python train.py --num_hidden_layers=13 --hidden_size=320 --n_experts=8 --experts_per_token=1 --d_expert=304 --d_shared_expert=0 --hidden_act="swiglu" --moe_layers=[0, 1, 2, 3, 4, 5, 6, 7, 8, 9, 10, 11, 12] --router_score="sigmoid" --normalize_top_k=false --routed_scale=2.0 --balance_loss=0.00216 --balance_bias=true --scale_expert_input=true --init_std_router=0.0138 --lr_router=0.000266 --num_attention_heads=5 --num_key_value_heads=5 --head_dim=64 --vocab_size=2048 --norm="rmsnorm" --norm_place="pre" --norm_eps=1e-05 --positions="rope" --rope_theta=10000.0 --rope_fraction=0.5 --qk_norm=false --attn_scale=0.125 --tie_word_embeddings=false --parallel_block=false --init="normal" --init_std_qkv=0.0377 --init_std_o=0.0467 --init_std_up=0.0539 --init_std_down=0.0539 --optimizer="soap_variant" --learning_rate=0.00524 --weight_decay=0.0 --lr_head=0.00444 --warmup_steps=200 --schedule="wsd" --decay_fraction=1.0 --decay_shape="linear" --final_lr_fraction=0.0 --batch_tokens=32768 --max_seq_len=512 --doc_mask=true --train_tokens=309700000 --max_steps=9452 --dataset="wikipedia_en"
Below are experts of layer 6 (counted from 0) of a mixture-of-experts language model. Rows are named router (the router's row for the expert), gate (a neuron's input weights, with its number), up (a neuron's input weights, with its number), down (a neuron's output weights, with its number) and show model dimensions 160-319. Each number is 200 + 20 x the weight over its row's rms, rounded and kept within 0 to 999.
After each expert's rows: "gets" lists some tokens that make up at least twice as much of what it gets as of all text. This comes from a sample of Wikipedia text that the model never trained on. Tokens count by the router's weight.

# expert 1
router,163,186,201,199,194,196,181,209,190,178,235,171,191,208,201,199,226,189,202,184,207,245,209,208,234,207,185,234,222,219,175,208,209,184,198,166,200,165,184,204,165,241,216,213,180,180,232,213,165,240,147,196,199,196,185,192,208,197,205,222,217,215,225,219,150,144,204,209,224,203,207,214,163,216,198,236,225,191,229,199,175,159,211,223,219,218,205,182,176,160,205,194,219,209,214,212,183,210,207,221,216,227,228,199,172,221,194,192,217,230,205,199,181,193,235,176,187,243,218,200,195,164,205,194,212,193,221,177,227,205,190,183,182,210,185,216,169,182,227,193,184,210,194,167,175,209,210,238,189,176,192,213,236,203,195,215,215,166,164,211
gate0,190,207,185,214,183,229,182,189,202,181,202,219,153,243,204,201,204,184,221,187,227,191,207,228,198,185,171,200,174,219,246,185,181,201,200,190,187,175,205,207,194,215,201,196,174,200,183,195,153,227,193,181,197,179,216,200,188,204,214,197,209,212,187,189,232,214,169,232,165,178,186,251,226,206,218,244,230,199,196,226,199,202,205,224,210,207,229,209,189,172,175,201,194,204,205,207,189,207,205,189,207,173,185,183,197,187,150,217,187,169,174,186,203,222,224,192,192,206,220,214,209,209,203,180,210,207,187,219,189,176,167,208,192,173,214,204,156,198,201,188,174,192,206,205,184,192,179,181,242,197,256,190,213,176,217,213,180,223,196,207
up0,207,205,219,215,239,205,219,187,180,187,204,198,157,211,206,195,209,196,226,247,196,181,203,183,181,196,196,203,206,226,172,189,180,191,187,195,210,190,195,207,145,198,173,187,180,206,199,209,220,195,209,207,183,184,192,216,215,217,183,181,158,232,205,172,177,174,182,204,232,196,208,220,193,188,198,200,235,184,204,208,194,175,223,161,179,211,218,222,205,196,198,200,194,201,201,225,185,177,201,197,198,197,179,224,178,208,189,196,207,187,215,186,195,234,195,154,193,211,181,235,164,205,206,178,167,157,231,234,204,180,189,187,185,192,208,209,196,209,197,212,165,191,195,178,190,191,202,187,194,185,185,180,218,189,187,220,202,186,228,168
down0,171,197,173,166,205,177,201,205,185,237,185,229,211,194,232,191,215,185,215,183,183,231,204,206,219,228,199,192,196,179,217,185,204,203,191,231,184,183,222,241,202,189,219,209,222,175,193,188,164,166,198,191,198,246,221,204,191,213,190,203,171,201,199,186,185,195,243,215,204,210,193,182,211,185,195,181,155,195,202,218,210,192,208,197,208,196,175,210,209,195,206,190,201,222,192,186,221,212,195,228,154,182,193,177,194,175,189,208,210,196,220,203,209,198,202,244,211,160,205,202,183,187,227,212,185,215,193,221,166,178,201,220,201,214,187,223,192,186,232,199,221,168,226,204,180,235,185,182,185,197,195,238,171,247,208,216,215,184,224,258
gate1,155,208,184,204,196,217,240,189,216,188,184,203,219,218,227,186,180,222,190,173,205,213,238,190,226,186,207,189,241,198,220,204,209,205,204,254,198,223,205,179,198,186,166,199,259,225,158,180,204,227,198,221,202,201,209,208,251,193,229,203,224,228,195,223,199,196,212,221,186,193,157,201,198,203,202,218,232,187,194,217,202,172,186,208,213,220,234,212,232,190,201,209,185,212,194,200,205,208,217,159,220,193,158,205,172,200,178,185,179,180,206,211,193,205,212,165,206,187,220,217,191,174,207,214,202,178,191,185,213,176,195,175,184,183,184,175,184,163,212,204,201,191,211,199,155,202,201,197,187,206,210,220,226,190,184,178,201,188,200,203
up1,177,170,212,169,195,193,184,193,206,198,243,202,197,183,192,164,222,191,228,207,164,216,188,199,224,191,193,208,212,162,209,216,208,186,195,210,193,227,220,187,191,234,213,191,189,187,219,166,208,183,217,218,219,191,220,198,217,183,193,212,194,197,193,184,179,206,228,188,211,213,189,210,226,233,207,172,215,217,175,216,192,149,205,200,175,188,166,258,212,213,153,186,189,173,161,239,215,188,183,188,201,191,239,189,203,182,201,193,177,211,199,219,175,178,200,218,207,197,211,185,215,185,212,205,232,234,140,188,164,181,234,205,183,212,202,201,220,231,178,182,252,220,222,198,175,209,162,212,178,187,206,189,196,189,189,190,232,244,198,202
down1,186,225,194,191,166,203,203,190,177,216,145,188,193,231,217,177,185,225,182,219,215,189,210,179,214,162,225,186,219,237,223,192,176,196,201,224,162,200,212,203,207,175,170,184,231,223,148,200,186,215,227,204,174,207,176,207,192,202,207,195,215,230,216,208,194,181,210,186,198,182,200,217,197,219,195,200,219,172,225,177,194,200,208,191,203,193,206,173,205,213,200,245,236,223,263,157,202,164,186,211,239,192,205,203,182,192,158,185,193,205,210,201,179,226,195,196,150,207,192,207,160,215,161,195,202,189,243,180,228,190,199,213,186,224,212,204,185,174,200,192,207,211,200,196,224,200,194,153,186,218,195,170,218,209,211,219,192,225,186,189
gets: " the", " a", " in", " The", " his", " an"

# expert 0
router,187,214,207,172,279,177,186,211,166,215,219,198,166,192,180,146,188,185,196,172,196,212,213,179,204,210,177,232,222,203,190,194,239,177,199,212,165,170,181,196,219,190,215,240,217,225,229,196,184,211,189,228,222,198,206,242,199,233,189,193,195,215,219,236,171,238,227,207,214,202,228,195,157,206,202,212,212,205,213,166,212,179,186,194,222,188,192,198,177,206,183,212,210,215,225,199,195,228,210,216,210,198,211,155,186,223,236,195,210,187,198,237,198,187,245,190,198,200,205,218,241,153,223,202,240,195,196,224,208,210,197,153,204,202,212,224,177,178,218,205,196,188,213,205,202,214,177,212,194,203,188,196,223,223,190,218,224,190,156,189
gate0,203,168,214,184,224,194,206,179,204,201,216,171,192,219,173,181,204,201,210,197,229,193,191,215,195,215,200,146,197,228,174,240,202,183,178,187,225,191,160,231,182,170,152,188,205,218,200,215,194,205,213,199,156,212,204,188,199,210,203,208,198,207,207,175,211,208,233,192,157,186,190,203,203,204,217,185,184,209,206,160,201,245,211,158,199,208,213,230,206,178,159,193,150,213,173,184,193,187,188,192,232,206,222,183,176,210,243,203,206,191,215,188,228,215,183,220,185,197,184,215,178,210,196,207,169,204,211,197,219,194,159,217,221,200,184,197,198,226,168,186,202,214,205,203,228,198,221,189,230,181,181,210,235,188,205,241,219,188,180,164
up0,184,199,172,222,209,186,195,215,209,202,185,203,203,180,244,228,207,222,235,226,230,193,181,195,184,200,168,220,207,202,205,217,194,189,197,249,203,188,220,181,183,221,232,185,166,187,172,196,235,208,213,179,219,219,183,232,217,180,216,225,216,186,188,238,199,187,242,187,209,207,201,221,215,184,177,202,187,194,199,204,174,164,185,188,198,173,154,194,194,189,200,220,176,197,232,218,185,197,160,215,197,197,240,202,192,177,185,242,202,218,195,228,216,187,183,190,199,140,204,221,214,225,193,200,208,232,211,190,169,231,153,192,195,178,201,213,187,197,214,185,162,199,205,216,187,202,210,225,208,195,223,197,201,204,166,190,200,225,240,191
down0,216,240,198,223,244,192,196,199,214,192,211,166,177,182,191,182,217,191,217,185,222,213,221,189,219,219,171,193,199,234,228,209,238,196,208,178,217,218,224,217,213,175,222,196,232,172,187,181,177,199,187,201,212,222,216,151,207,185,194,221,218,194,204,163,166,181,194,182,179,184,218,195,195,208,198,192,214,204,215,207,165,206,190,223,195,201,222,198,187,200,214,203,199,197,203,220,193,238,247,164,214,172,214,161,209,210,221,193,219,192,184,217,216,234,230,224,193,185,248,190,209,181,198,206,212,239,199,178,210,223,161,217,218,192,208,225,191,217,199,236,175,215,226,166,194,202,206,191,211,185,194,161,192,204,227,252,220,233,178,198
gate1,189,190,200,230,189,226,182,217,197,190,192,201,243,181,168,206,213,211,162,199,170,198,248,226,209,205,196,194,218,189,188,192,201,193,189,223,191,197,169,173,215,186,236,190,209,204,215,179,199,237,168,207,193,159,198,214,177,209,210,180,199,227,206,202,221,220,196,200,183,205,183,239,228,220,200,234,198,175,176,186,239,197,173,178,188,159,233,217,205,201,203,209,203,199,220,193,205,220,191,170,188,231,244,225,185,203,205,211,177,163,191,172,197,203,225,219,212,236,185,211,185,186,207,216,243,222,201,233,193,215,205,202,204,201,218,163,256,171,221,210,206,224,187,181,182,186,183,142,192,206,207,185,201,179,192,195,210,229,209,188
up1,188,167,183,203,165,207,184,163,199,193,176,215,203,209,198,258,196,201,199,232,177,167,196,218,231,195,204,208,201,198,180,224,168,201,210,223,217,209,183,192,199,197,186,199,193,208,211,190,208,202,208,212,202,154,210,197,185,185,202,183,193,192,200,173,175,217,214,175,175,216,189,233,234,229,171,200,186,190,168,211,220,218,178,185,150,202,215,215,182,204,188,214,180,190,172,202,146,193,194,162,186,244,226,197,208,204,177,175,198,225,214,172,217,194,214,210,229,203,191,117,205,171,205,212,223,203,192,206,156,210,175,240,177,198,193,160,211,176,208,208,204,215,187,208,179,205,164,192,224,184,201,206,203,191,209,199,196,208,193,213
down1,201,176,184,211,202,211,225,228,211,175,186,198,206,223,178,187,231,175,243,197,203,186,162,217,219,210,222,195,164,197,171,170,190,175,198,217,173,197,200,216,173,205,173,214,191,208,226,175,185,173,232,195,194,235,201,197,165,172,206,207,191,172,192,213,221,205,193,186,203,228,193,228,192,191,180,193,183,190,192,197,222,210,194,174,181,252,200,196,242,231,212,197,203,160,161,208,187,197,200,202,220,207,218,195,189,208,171,196,212,215,196,190,183,187,224,183,204,166,178,220,158,223,175,183,159,180,232,228,181,184,184,222,222,171,209,188,172,207,187,202,166,202,168,207,221,183,170,224,260,253,200,195,210,233,198,192,230,207,171,206
gets: ",", " |", ":", " (", " of", "-"

# expert 2
router,176,168,211,188,184,176,177,206,179,216,198,165,192,205,171,190,208,187,217,231,207,223,218,209,191,241,219,226,159,221,219,233,208,184,206,217,205,173,218,215,190,172,200,192,200,195,198,210,202,223,227,155,171,184,207,201,156,202,185,207,195,187,197,227,187,206,198,157,189,211,175,228,215,207,178,197,183,173,211,184,187,161,213,207,204,197,196,189,221,156,176,202,206,239,208,216,201,189,233,177,170,225,218,158,183,191,219,192,188,221,237,185,217,181,201,186,192,221,205,197,235,171,199,248,201,195,230,191,227,194,202,173,180,195,196,222,201,209,200,215,174,207,207,182,166,214,183,202,210,211,165,207,212,178,218,203,233,168,179,210
gate0,216,219,211,210,184,186,197,195,225,188,238,194,229,168,197,190,173,181,228,175,198,204,191,181,188,215,196,205,219,163,224,198,208,186,195,148,196,194,185,199,176,192,219,184,238,201,245,181,193,144,200,212,178,191,212,177,210,216,204,159,188,213,186,157,212,222,203,214,183,186,192,184,184,171,195,194,205,215,171,213,213,220,193,195,241,216,198,214,205,187,218,170,208,211,182,223,185,221,193,158,200,252,177,243,189,200,199,218,228,211,207,173,226,181,205,176,212,206,199,220,207,185,184,211,204,175,211,177,244,189,197,197,191,209,232,194,249,214,214,209,228,187,223,190,197,197,210,195,177,183,183,210,215,180,154,202,220,184,158,210
up0,228,198,218,183,159,178,212,162,228,220,220,221,200,210,188,193,227,174,227,157,203,193,195,181,194,178,196,184,226,175,196,205,201,163,212,181,195,178,180,199,183,199,223,211,243,187,242,218,152,185,200,173,193,206,201,213,230,180,199,175,209,251,184,227,200,198,169,210,181,192,213,181,173,228,198,178,231,203,180,204,225,196,205,194,206,203,160,220,219,210,213,217,171,151,191,179,185,204,184,194,190,214,180,203,193,231,195,206,177,224,198,230,230,189,202,218,211,229,203,182,195,171,215,182,182,185,179,194,224,197,184,233,196,200,215,231,211,196,228,210,218,193,242,209,223,211,212,208,202,192,206,221,189,147,180,171,182,194,179,200
down0,177,186,208,214,214,199,197,178,207,211,255,185,187,216,198,189,201,206,200,234,210,188,185,205,224,214,191,210,239,196,198,207,174,202,198,190,226,182,197,179,213,215,155,235,226,213,200,204,196,221,169,153,178,198,159,205,196,181,194,226,203,229,196,178,209,179,200,165,221,208,203,226,220,200,203,214,211,180,200,193,204,204,164,187,230,205,199,222,189,201,168,187,236,190,217,205,225,165,204,202,221,213,234,187,194,213,218,192,205,184,188,181,160,192,226,209,220,188,217,183,210,182,214,193,210,183,203,224,203,238,175,208,210,230,174,182,169,210,183,226,232,196,220,233,179,205,250,163,246,232,176,191,224,229,192,207,194,164,202,182
gate1,207,183,196,204,207,231,153,203,195,189,187,187,160,216,218,203,192,212,208,180,252,169,211,210,179,173,211,197,214,205,200,179,188,194,191,222,189,184,207,187,202,204,204,182,205,216,172,203,187,216,191,221,229,178,190,208,211,164,209,195,176,202,186,189,206,197,195,219,224,215,228,217,192,165,203,159,229,205,216,196,219,229,216,182,170,230,211,143,223,184,211,197,191,194,198,192,191,207,216,176,222,194,206,210,209,222,242,218,210,211,221,196,183,204,214,166,214,213,225,202,199,187,208,132,194,191,189,196,194,205,173,214,212,189,194,223,215,217,214,233,225,199,221,179,188,233,171,193,166,244,190,187,190,201,170,202,189,207,227,182
up1,192,167,201,222,165,209,189,197,203,172,226,187,211,201,195,199,179,208,225,154,245,183,168,220,183,164,222,219,208,204,221,182,218,168,183,214,209,188,227,152,198,173,198,172,227,198,177,213,199,182,169,190,187,185,207,201,188,167,227,190,201,187,168,182,194,186,200,199,207,212,227,201,183,157,217,187,210,175,193,187,217,250,192,224,190,233,247,166,193,183,179,164,153,159,209,227,202,199,190,194,220,179,188,207,202,195,189,194,239,200,193,185,222,219,179,190,196,220,212,207,204,201,224,196,206,198,193,223,152,203,189,233,227,192,216,220,192,192,196,196,203,205,183,176,172,229,198,191,175,200,189,229,200,212,190,196,203,185,232,176
down1,172,206,219,206,172,203,183,194,203,205,186,192,190,243,220,223,176,194,207,172,244,197,226,212,223,196,195,205,195,192,196,231,211,211,196,193,198,196,207,195,215,186,224,210,190,220,213,190,201,198,193,220,199,183,187,171,236,171,195,186,210,184,178,185,199,197,183,217,219,193,219,169,213,192,229,169,193,186,201,193,190,228,187,195,210,204,218,225,184,197,184,241,198,180,202,202,219,217,241,188,215,227,175,192,193,250,211,171,204,181,182,227,182,218,198,204,242,187,214,176,154,166,201,199,190,193,227,209,173,193,216,207,203,212,250,182,186,219,188,205,204,228,215,198,191,220,160,153,176,248,172,221,211,200,197,174,200,188,170,184
gets: "\n", "el", "|", "re", "ine", "---|---|---|---|"

# expert 6
router,194,176,219,232,207,182,181,213,191,185,226,184,165,214,214,159,221,223,176,173,229,199,214,233,236,228,220,193,201,236,208,203,195,174,189,189,171,186,187,205,188,194,215,215,208,225,199,182,187,192,185,211,153,185,194,178,182,201,245,248,195,185,196,216,183,205,210,234,197,170,197,203,155,200,175,169,208,205,201,202,195,202,209,187,225,174,242,205,211,191,200,243,192,205,207,194,182,194,210,178,201,234,200,200,181,206,202,201,231,178,174,196,179,173,218,160,146,216,174,215,199,172,211,207,198,185,191,209,185,196,224,192,222,226,185,209,199,159,208,193,187,231,210,217,170,206,211,178,199,184,214,190,183,190,203,191,242,198,183,211
gate0,195,176,221,194,234,189,169,256,205,189,213,195,187,184,175,204,183,219,199,214,170,214,197,197,220,196,199,196,194,199,182,201,210,155,187,202,204,194,221,200,187,165,178,210,218,197,183,205,218,191,170,208,219,214,201,238,184,216,213,207,191,176,210,189,193,214,174,192,191,213,213,207,156,213,169,197,184,173,216,216,209,221,193,179,213,198,197,222,188,189,198,185,206,201,213,192,211,210,167,159,222,204,206,242,181,217,237,171,223,205,213,208,220,219,190,200,200,177,188,185,200,193,218,222,198,204,256,206,188,191,212,216,208,213,192,200,244,230,179,210,212,155,175,204,199,228,166,182,188,217,200,172,188,214,254,196,216,234,175,234
up0,218,232,221,176,194,149,178,218,207,231,201,184,210,218,186,201,162,206,200,178,205,192,212,208,204,175,195,189,184,202,202,231,232,176,196,197,181,210,186,204,219,194,183,182,223,216,214,197,182,190,214,206,178,186,214,215,202,211,217,188,193,162,203,196,193,193,214,209,193,191,216,196,179,164,207,173,176,211,209,207,218,200,204,224,172,199,211,242,216,182,210,211,224,227,201,193,210,216,200,178,201,199,213,214,206,191,188,232,231,210,187,227,186,200,205,186,223,203,181,179,235,198,213,227,192,187,214,187,204,231,197,221,215,215,234,222,223,172,215,216,243,176,227,248,173,184,179,205,189,222,187,205,198,198,260,192,218,199,199,178
down0,220,200,230,205,200,195,159,166,218,195,188,194,167,198,179,173,177,214,194,202,159,202,228,158,229,181,224,205,183,193,222,209,207,187,199,205,195,194,182,200,191,218,218,190,184,201,166,222,201,198,226,158,202,173,205,187,205,210,167,199,210,190,201,218,197,221,212,237,196,212,212,198,237,193,201,217,216,175,182,198,193,216,231,220,220,198,210,221,228,202,223,207,217,200,186,164,225,226,197,185,184,210,182,211,234,229,179,174,179,195,196,186,248,200,179,178,198,262,179,189,220,241,205,202,175,222,228,195,219,158,164,190,164,207,166,191,220,179,223,214,197,190,160,182,229,171,178,200,223,197,171,201,234,193,184,200,203,197,211,198
gate1,215,204,157,187,205,229,185,191,189,181,182,177,218,206,218,229,213,215,181,185,192,191,214,194,187,200,195,231,244,223,199,210,192,194,212,181,184,185,180,197,204,229,201,216,229,202,180,192,225,185,176,223,205,163,185,193,199,220,214,158,211,223,197,246,206,172,170,220,178,159,174,200,203,242,168,190,198,204,137,178,192,203,229,242,223,198,216,205,200,198,184,200,223,201,221,193,177,192,150,209,201,239,198,215,213,210,191,216,165,195,170,238,199,189,186,213,198,181,185,198,230,223,197,212,223,248,181,168,195,206,187,222,224,179,210,221,197,191,193,206,227,214,201,234,197,216,189,232,212,169,181,227,200,241,204,207,204,194,230,183
up1,189,194,196,203,189,219,173,160,164,142,179,187,203,215,192,236,209,197,208,202,223,165,193,233,180,192,209,210,192,225,206,208,171,199,194,177,228,224,200,217,204,203,208,202,201,176,205,206,212,228,202,206,198,171,187,153,174,185,204,186,205,213,209,219,213,246,195,176,185,192,194,170,196,223,180,196,196,201,173,193,206,155,191,207,208,196,244,220,228,174,173,201,187,226,175,195,209,184,222,223,197,223,183,224,184,197,217,198,226,204,194,243,213,197,192,221,204,183,200,209,204,201,213,210,199,258,195,192,184,169,204,211,199,212,211,186,187,226,186,202,218,195,181,192,226,240,175,179,204,197,177,191,177,214,174,206,217,206,213,210
down1,172,228,204,187,190,193,214,204,210,181,219,216,199,193,182,230,212,188,223,158,232,195,209,199,211,196,242,182,171,204,193,171,232,230,192,172,194,195,198,183,214,204,199,198,165,180,210,186,194,194,209,193,178,180,242,212,194,200,213,201,227,197,172,203,188,222,195,201,194,205,201,224,228,194,204,172,195,206,188,161,187,219,205,209,170,239,227,208,231,192,198,211,188,214,228,179,192,157,188,202,211,189,228,217,176,164,181,239,216,198,226,185,145,207,186,192,198,216,215,205,190,178,175,183,190,200,176,219,178,203,222,200,206,166,230,176,194,268,235,207,226,218,215,200,177,164,205,211,227,176,205,229,189,218,205,201,244,204,190,244
gets: "ur", "il", "it", "ci", "g", "d"

# expert 7
router,158,181,200,178,195,165,214,191,218,205,230,164,170,205,199,197,184,184,194,201,233,214,199,219,171,195,222,192,214,204,223,200,192,175,192,215,176,210,183,190,199,194,197,183,188,218,207,203,201,236,187,198,212,200,212,207,154,202,233,217,169,195,181,220,183,173,258,185,228,255,175,236,201,204,191,243,211,192,200,220,215,168,230,208,194,226,211,169,173,205,171,228,199,200,190,181,212,214,198,237,219,211,219,192,182,191,198,208,188,219,208,207,184,183,221,176,173,218,177,185,198,191,227,198,231,188,191,192,207,184,205,196,201,198,175,201,220,185,216,195,205,161,186,195,182,183,178,227,195,201,154,172,207,187,189,186,241,180,189,237
gate0,186,192,222,194,192,200,205,191,172,172,200,187,186,179,168,225,201,191,219,192,202,179,237,211,163,192,158,202,218,236,169,199,171,210,200,187,193,181,215,145,165,189,168,228,210,223,189,196,197,181,182,178,230,198,238,186,197,191,193,195,202,178,226,201,203,198,222,182,238,165,206,221,167,222,202,208,214,168,181,191,182,192,240,209,183,230,211,223,190,198,210,224,189,222,188,157,218,181,194,215,251,201,223,220,185,176,205,205,213,215,204,210,215,195,210,224,206,220,174,182,170,211,208,190,186,199,201,188,171,211,199,198,217,216,194,195,161,193,173,198,214,211,234,222,187,173,219,194,225,195,177,178,168,181,194,216,158,183,219,200
up0,209,185,177,208,201,184,187,185,212,221,194,185,196,180,255,213,240,206,211,223,183,225,220,185,189,197,209,214,203,219,192,213,177,232,202,216,189,198,231,204,217,218,200,214,215,210,175,216,234,195,179,190,161,216,216,186,236,239,198,180,217,215,192,195,187,244,178,197,184,196,197,175,211,234,179,190,188,180,205,198,218,195,195,212,207,168,178,233,193,196,220,161,209,194,217,208,182,204,164,208,195,214,212,203,189,214,217,196,227,201,200,178,182,203,191,202,209,221,183,210,230,163,224,204,222,209,221,186,202,205,225,202,221,194,204,196,223,203,162,211,219,213,186,186,184,196,209,174,241,204,191,175,193,237,172,202,208,228,181,161
down0,204,176,198,210,197,179,219,182,218,203,202,220,215,196,191,187,219,212,193,175,159,204,201,202,199,217,195,239,181,202,205,200,232,186,161,202,181,231,219,208,249,199,192,237,187,186,216,194,172,216,179,171,165,187,226,198,192,192,190,169,242,205,179,220,214,214,189,168,170,220,208,197,206,209,192,187,208,153,174,182,209,217,191,207,193,220,244,210,218,204,192,217,173,195,248,233,180,207,218,221,205,218,210,183,195,189,216,229,212,220,208,201,186,184,211,211,192,173,179,154,215,205,214,221,189,225,210,209,181,145,184,202,215,234,206,187,217,222,180,225,216,233,183,188,192,211,204,193,182,194,204,231,211,190,212,197,175,195,230,186
gate1,200,236,179,210,189,230,205,165,217,197,207,211,199,229,206,207,168,205,186,210,176,163,199,171,190,197,152,240,192,198,173,190,194,185,213,218,240,177,192,223,206,212,210,213,218,156,213,189,176,198,195,179,204,178,196,170,197,210,245,186,223,207,183,177,204,220,200,200,197,204,195,213,204,198,217,184,175,186,218,177,209,206,190,260,217,196,174,207,206,189,200,194,215,181,203,195,184,197,220,197,191,207,186,212,202,204,194,213,215,175,200,220,212,179,188,212,219,231,199,203,216,201,168,239,178,184,199,200,200,223,227,202,219,239,181,152,173,215,205,211,211,190,200,174,207,213,166,215,193,173,202,213,185,214,200,194,196,166,223,199
up1,206,208,179,199,229,205,198,208,222,200,171,225,218,164,190,179,198,215,156,232,209,192,216,185,196,241,190,161,183,225,217,186,186,195,217,210,211,187,197,224,254,215,220,188,222,219,222,194,227,200,178,205,165,229,192,174,240,177,228,154,167,195,156,191,205,204,245,166,146,205,161,229,215,213,196,179,198,164,206,206,175,207,194,234,252,242,229,211,214,222,168,230,203,204,202,193,180,213,182,217,221,207,206,214,214,198,216,224,197,204,179,207,199,213,185,188,245,197,210,224,192,199,206,214,196,192,216,200,179,214,176,219,185,160,197,194,196,191,205,217,206,185,214,191,203,218,181,215,190,181,181,214,213,150,169,243,194,167,228,198
down1,158,202,233,197,188,192,222,187,190,195,209,220,190,187,209,228,192,202,218,204,178,176,168,188,199,202,190,197,189,207,210,181,245,171,183,219,171,193,189,174,179,231,210,179,219,177,183,215,216,184,214,211,217,225,193,212,189,217,161,172,219,197,212,192,192,212,226,192,178,202,196,182,215,211,178,163,188,203,206,187,229,183,196,148,223,164,223,239,204,229,195,215,165,175,180,208,192,208,201,218,223,209,201,193,193,184,157,170,206,196,206,224,244,203,213,174,177,192,188,162,211,182,164,186,213,191,231,232,171,207,174,219,194,201,215,228,206,209,195,221,225,204,221,189,196,227,203,246,182,189,160,194,198,190,191,175,205,187,197,187
gets: "s", "y", "t", "k", "n", "e"

# expert 5
router,178,196,222,215,209,164,216,194,207,219,208,181,179,198,205,204,169,195,201,185,166,231,191,178,222,210,229,211,194,217,197,188,193,172,151,211,173,163,175,186,221,209,202,236,221,223,190,201,191,216,198,175,179,180,189,227,205,191,236,202,192,196,189,192,189,203,188,223,214,195,199,189,198,215,180,227,241,184,184,162,185,205,201,188,215,211,243,173,194,168,209,213,219,193,192,188,173,223,206,175,207,210,201,153,191,208,186,168,218,191,205,203,172,193,222,195,187,244,201,190,242,181,198,211,224,183,184,220,223,165,232,165,185,228,238,221,197,183,208,207,195,211,206,173,203,207,213,222,173,200,185,207,185,187,197,223,210,175,196,196
gate0,194,177,175,211,194,210,203,194,193,155,214,212,224,195,214,170,250,179,196,213,186,208,187,206,185,256,204,165,219,226,198,209,213,209,195,225,203,162,219,200,210,197,230,193,200,220,181,195,219,204,178,252,185,208,196,215,210,219,194,228,211,251,180,193,176,205,155,208,205,200,210,193,186,204,226,179,190,207,176,198,198,220,201,174,180,215,203,165,173,214,205,192,240,225,174,192,177,193,169,203,228,203,195,217,195,178,228,195,168,202,230,195,228,180,232,196,193,205,232,210,170,196,177,235,205,199,219,210,194,174,202,192,187,169,177,188,159,196,222,183,191,190,177,202,198,148,223,156,201,190,196,189,205,207,209,223,204,197,214,220
up0,225,183,194,225,202,192,200,201,227,182,222,206,199,182,188,204,220,174,160,188,234,171,203,182,193,225,213,178,189,221,187,221,238,197,177,193,218,216,227,191,201,223,224,200,188,182,193,202,202,224,229,204,225,202,202,195,225,216,173,192,197,209,228,175,218,149,162,196,215,224,218,178,197,180,197,193,181,186,226,194,174,167,238,197,177,219,224,188,190,191,216,210,190,218,183,215,183,174,197,191,230,196,201,225,160,171,211,217,185,216,197,202,182,198,208,151,206,223,207,165,191,197,205,179,231,197,173,168,205,223,182,218,217,220,234,202,215,207,185,195,236,223,221,186,176,209,220,201,187,210,217,152,181,189,182,188,174,141,178,228
down0,167,191,185,193,199,190,182,180,203,183,196,210,218,217,202,224,178,188,198,181,180,221,195,210,195,227,184,198,215,223,200,253,179,209,171,199,192,218,199,207,250,215,201,177,241,198,189,172,199,202,223,217,242,209,204,218,207,216,180,161,211,182,164,221,190,191,185,192,222,183,179,234,213,201,182,218,200,196,218,207,204,208,192,244,193,204,207,208,188,187,185,204,181,242,222,215,200,223,215,181,181,240,195,234,193,195,224,172,216,158,179,212,222,216,226,178,174,229,196,179,180,194,175,197,218,202,211,248,226,201,204,224,175,197,203,207,162,192,189,245,225,215,214,203,184,194,246,187,217,204,248,206,194,218,184,181,213,195,207,205
gate1,178,223,208,211,186,177,193,222,199,214,195,179,238,233,188,229,192,197,174,214,206,184,223,150,203,246,187,182,221,181,199,200,191,186,215,200,200,198,200,202,199,215,186,225,205,215,190,190,220,212,192,157,176,173,213,228,219,218,198,187,227,188,204,218,227,213,206,197,163,140,207,173,201,191,226,227,199,210,179,208,164,177,200,206,219,218,233,187,203,185,187,212,201,145,198,201,213,187,213,240,215,259,218,211,234,203,219,230,192,205,194,176,193,178,207,195,176,201,178,219,214,197,227,223,212,186,195,197,223,180,151,236,203,194,208,224,231,222,203,210,214,200,210,182,228,186,190,195,202,152,202,194,181,197,171,181,227,182,177,210
up1,206,220,179,198,187,190,212,149,206,214,191,184,224,209,176,173,190,179,190,165,192,156,204,217,190,191,187,183,182,208,240,229,202,192,211,207,211,196,256,218,187,201,187,214,210,196,233,198,179,201,208,189,238,203,223,196,228,195,172,212,188,205,220,188,208,215,177,227,248,187,221,172,170,159,242,154,212,205,175,176,215,188,188,202,230,175,184,186,219,189,216,225,212,206,209,211,205,183,221,175,212,198,214,199,194,191,223,200,175,215,217,200,205,161,179,206,181,212,187,203,215,223,192,192,177,207,200,219,198,188,235,184,198,212,231,230,198,188,217,203,170,209,163,203,196,169,181,180,206,203,210,194,214,221,210,158,193,187,198,215
down1,184,180,190,168,185,236,191,216,179,220,200,215,197,190,204,221,184,163,198,217,179,190,185,210,190,223,238,181,190,163,221,189,205,201,178,217,205,208,216,186,212,195,192,204,195,198,234,197,135,225,205,190,224,173,184,197,214,192,222,207,219,200,210,167,185,179,219,206,210,157,209,197,173,182,205,174,212,188,179,210,187,225,228,182,178,181,206,227,234,179,241,198,190,202,211,193,185,233,211,195,169,202,209,217,195,176,208,206,191,145,192,203,215,216,205,223,183,194,204,169,217,195,234,193,215,196,209,209,184,179,223,174,189,184,222,194,175,187,173,235,208,191,185,191,229,194,193,191,224,196,189,198,226,188,201,177,184,161,203,186
gets: " ", " P", " B", " p", " st", " b"